{"n_layer": 11, "d_model": 192, "n_experts": 64, "experts_per_token": 1, "d_expert": 128, "d_shared_expert": 128, "activation": "swiglu", "moe_layers": [1, 2, 3, 4, 5, 6, 7, 8, 9, 10], "router_score": "sigmoid", "normalize_top_k": false, "routed_scale": 2.0, "balance_loss": 0.00316, "balance_bias": false, "router_cosine_scale": 14.0, "init_std_router": 0.0352, "lr_router": 0.00112, "n_head": 3, "n_kv_head": 1, "head_dim": 64, "vocab_size": 32768, "norm": "rmsnorm", "norm_place": "pre", "norm_eps": 1e-05, "positions": "rope", "rope_base": 1000000.0, "rope_fraction": 0.5, "qk_norm": false, "attn_scale": 0.125, "tie_embeddings": false, "parallel_block": false, "init": "normal", "init_std_qkv": 0.0361, "init_std_o": 0.0, "init_std_up": 0.0361, "init_std_down": 0.0, "optimizer": "muon_variant", "lr": 0.00664, "beta1": 0.9, "weight_decay": 0.034, "lr_head": 0.00735, "grad_clip": 0.5, "warmup_steps": 200, "schedule": "wsd", "decay_fraction": 1.0, "decay_shape": "linear", "final_lr_fraction": 0.0, "batch_tokens": 65536, "seq_len": 1024, "doc_mask": false, "train_tokens": 307100000, "steps": 4686, "dataset": "wikipedia_en"}
Below are experts of layer 4 (counted from 0) of a mixture-of-experts language model. Rows are named router (the router's row for the expert), gate (a neuron's input weights, with its number), up (a neuron's input weights, with its number) and show model dimensions 0-191. Each number is 128 + 32 x the weight over its row's rms, rounded and kept within 0 to 255. Numbers have three digits each.
Before each expert's rows: "mostly gets" lists some tokens that are sent to it at least half of the time; "gets" lists some tokens that make up at least twice as much of what it gets as of all text. This comes from a sample of Wikipedia text that the model never trained on. Tokens count by the router's weight.

# expert 23
mostly gets: " Mac", " Pat", " growth", " Jain", " Kas", " Cambridge"
gets: " /", "c", " published", " new", " Street", "ac"
router:113124099117086063190070120129073094059149079151135145110145135147126072135173109129167157136119151103191099180139162184091105143098109123128119188121149105170093149160162087194158137086143127142106107089084143140122101050097138150184149110144168119124160077106150133169140115195181135124119101169154115083181166156172119153122080100134156194062114147150116089113118165141118149096172126161102133122100097158117122163121140174063061098155086116139101162152165083139125091162144130082156180105142177100087172156194096122117155141159150107134163122122103095158127130142125170143
gate0:124108089097114127117101127114075098088133115085108125131167101125139098162162134129141127157164113128150161155130065161139189121136179147091159155200099133136102129134137096153098171135079143100139175102133078151148179132173048133120118125145158090061118112183100126137131150065103146128131185156171151118143134110148132089143181128071154157105031092114111166154131188119114147158094102154156117143143164130088139182147109145179122115118161131113176133136123080100144107150133115160083075145112103095137165083121059130082204118140140128101083100151139040119207093110095208107
up0:106118122131152099171092091115156085068162080107110102184131081115085149170184106147222135149132075156041142121128097130139137158115158149128142185179144160151129154096116084170091100178138128120164139097143096161142146193158122086098177168103165150067125108131123121147122127146079167138138129170125122156126139113107121065128141077131104137086097106078107143071143150133147123149106119154101163153168149084075093146155111122184110109101167162146184145179080166151097059113087120128100124075118163133151098155123155174130079122084121080125118097175129154081153102113102210164

# expert 4
mostly gets: " when", " later", " then", " which", " who", " However"
gets: " which", " who", " first", " that", " when", " later"
router:110094166160120184168102103112153128066165138206134133124170108105153164112144133093162126120181151105135142125163136179128122130100147146152110109170054103121063160118140067167163170164219111121092119118154070123118126094139170133177126131111148119062065125114141171118171099160149112142113130155110111100108107140120113135173157069151118194098098114132144153191098189074129130143199155148137109192099110127097099113061155109178131120179133133140094064152093093140144159140151123094135171152121179110113093142149095176095162141120134115196119081070094093113138067108145131121
gate0:202160164141102143135147102044070128081166099150112142111165108128140124194175154079148112139169081111196164123155107172087196156159117058101108084154109148130111083107146141158161126129080129109141148141095093150084156113087087125167166108139120074075136131116088155183117126087107094111100144161168146126131094163153094157162115120091117134130120130152125161165126111121134128132111157158138092139160091137068123113114200126171042171079160166092167124082123034154162135141115149178065107134116122120063112160176149139141190114138101113125073124136123158086147099136142125144
up0:099084139172125105112174053081091071093175134109135149131154115085149117178111091157195149141174111103117082112147157138119141189107141136068091108099133130159128141113141069108134105176116126104161123129138174134120156138108074144121180101083112168086139094125107109146140186109123133137141125169100110166099100164131130101125248116139072124134125146100097216121115119128093119164113158104104154150126101105148114143115106103169119145141151155108174107147125154133076038097133159137113129154093198045090139171115128204138112117138100124134105099139131145037212131114111148133

# expert 1
mostly gets: " \"", " “", " ‘", " '"
gets: "\n", " \"", " “", " '", "\"", " ‘"
router:121149076157111140131070150156136130136119123116159128104160113089143144144188092143165062118125209142118117102181104159179113085107143149123082145092099062168085164152160100146116148075070175106071134112122113097153160142112087162150144074145138146122132113171174100079118190179165159111072148151112102087137105126153094120137126107085201158127119090142124129224121103151138149159145158207114138188119095121092095116102066159113053076117117136147130137111094089129111085086134177099165126132138069120108081156115127137127130151119124099143064099104044149138129118115137089127
gate0:079106089151100070151118097158099119136139090098147126164180107090135114162168114159149106150200117093160166131145036162092110114130114068131132117192096107152106145142154113155128145151124132117139186137112088118129194178120075151094146135098140139079100164144124082119123158091083103121125141184190116129108106186128094149091079135082117116118145153131098149116137136129084149136084056122131119225108190130096149168124140082170094177097153151157165075143081120134068151123142144174111107074153129144124167099165065140143158115124105191114047128130115135105164082111140089097
up0:093081158145146107132132059079081098076104111135122155138091149166110085157182098152164139175148078146092082144159114116172106138126136140106158194184151173146081169048124074090141148161134124115156144134167148169101109124136061142131139140068138162055113111106114139137128166097113101135113104156119140117103112177124132114192114106088104108140098180145138156118088147188122113143128159108139074126134106096114077130161125090150118068100128141156198169149094127091125066128171112192078110118086092068153114115143150178084130082145097077127128130154135110046158154085144164169

# expert 10
mostly gets: " ===", " ==", " ====", ")==="
gets: "\n", "==", "===", " ==", " ===", "===="
router:147118076136123124143136055175143105144146130153149086115186111167089120080151168178204054108119145130106129128161094170195060135138169156128093114132107088176115162125130103184141151090127139075117122119136100066063198094081144172136123083152161127087088081155145126150199130088196123108102134118135111140125149180113068126176150125143162124106125100134087095141083115129114159146103133122118085140097155154118112095125101187076144041175155129164110116129109071112163081106102178096150149137127121115153087181144083098095142130157193099148096084131096129094118123115111134130
gate0:188146067126150139157126100141080162125115126088121124094189125078178097139129112146183105116160156181161132121121092079116166103117131084132103130156121140144133118096075123163154198103091125121109143170136092143106172103187097161098140142130199124063138077131115139117160167125121147154084126172106159139136143166140125097112115137130172124171160157145116168134066131124149103128146188169129146163113185121094153201120121105162137176114181099181169117132125089128158171144174103125125050155143139172152190099125117139114211157163140188060070062106110123106199117140106089125
up0:112072096100103099131162080107125115158104077144088129161218056123159142134105114105204096066145084162164104120131112128146074111132102051102125171179128114171095153108112064141134138159146140147101119154169166147092175083094101159085149114072162103110148161148066071130109122110123124139097147184106172170111140187064121125145196163117158111152119158106110146091138133120140141103095109127096155116155116079116129149165117091146103151161133149109158133123115072080118105112091148166093151128107186130113117201116146159143117120161124140154073154119164079050167111111119132204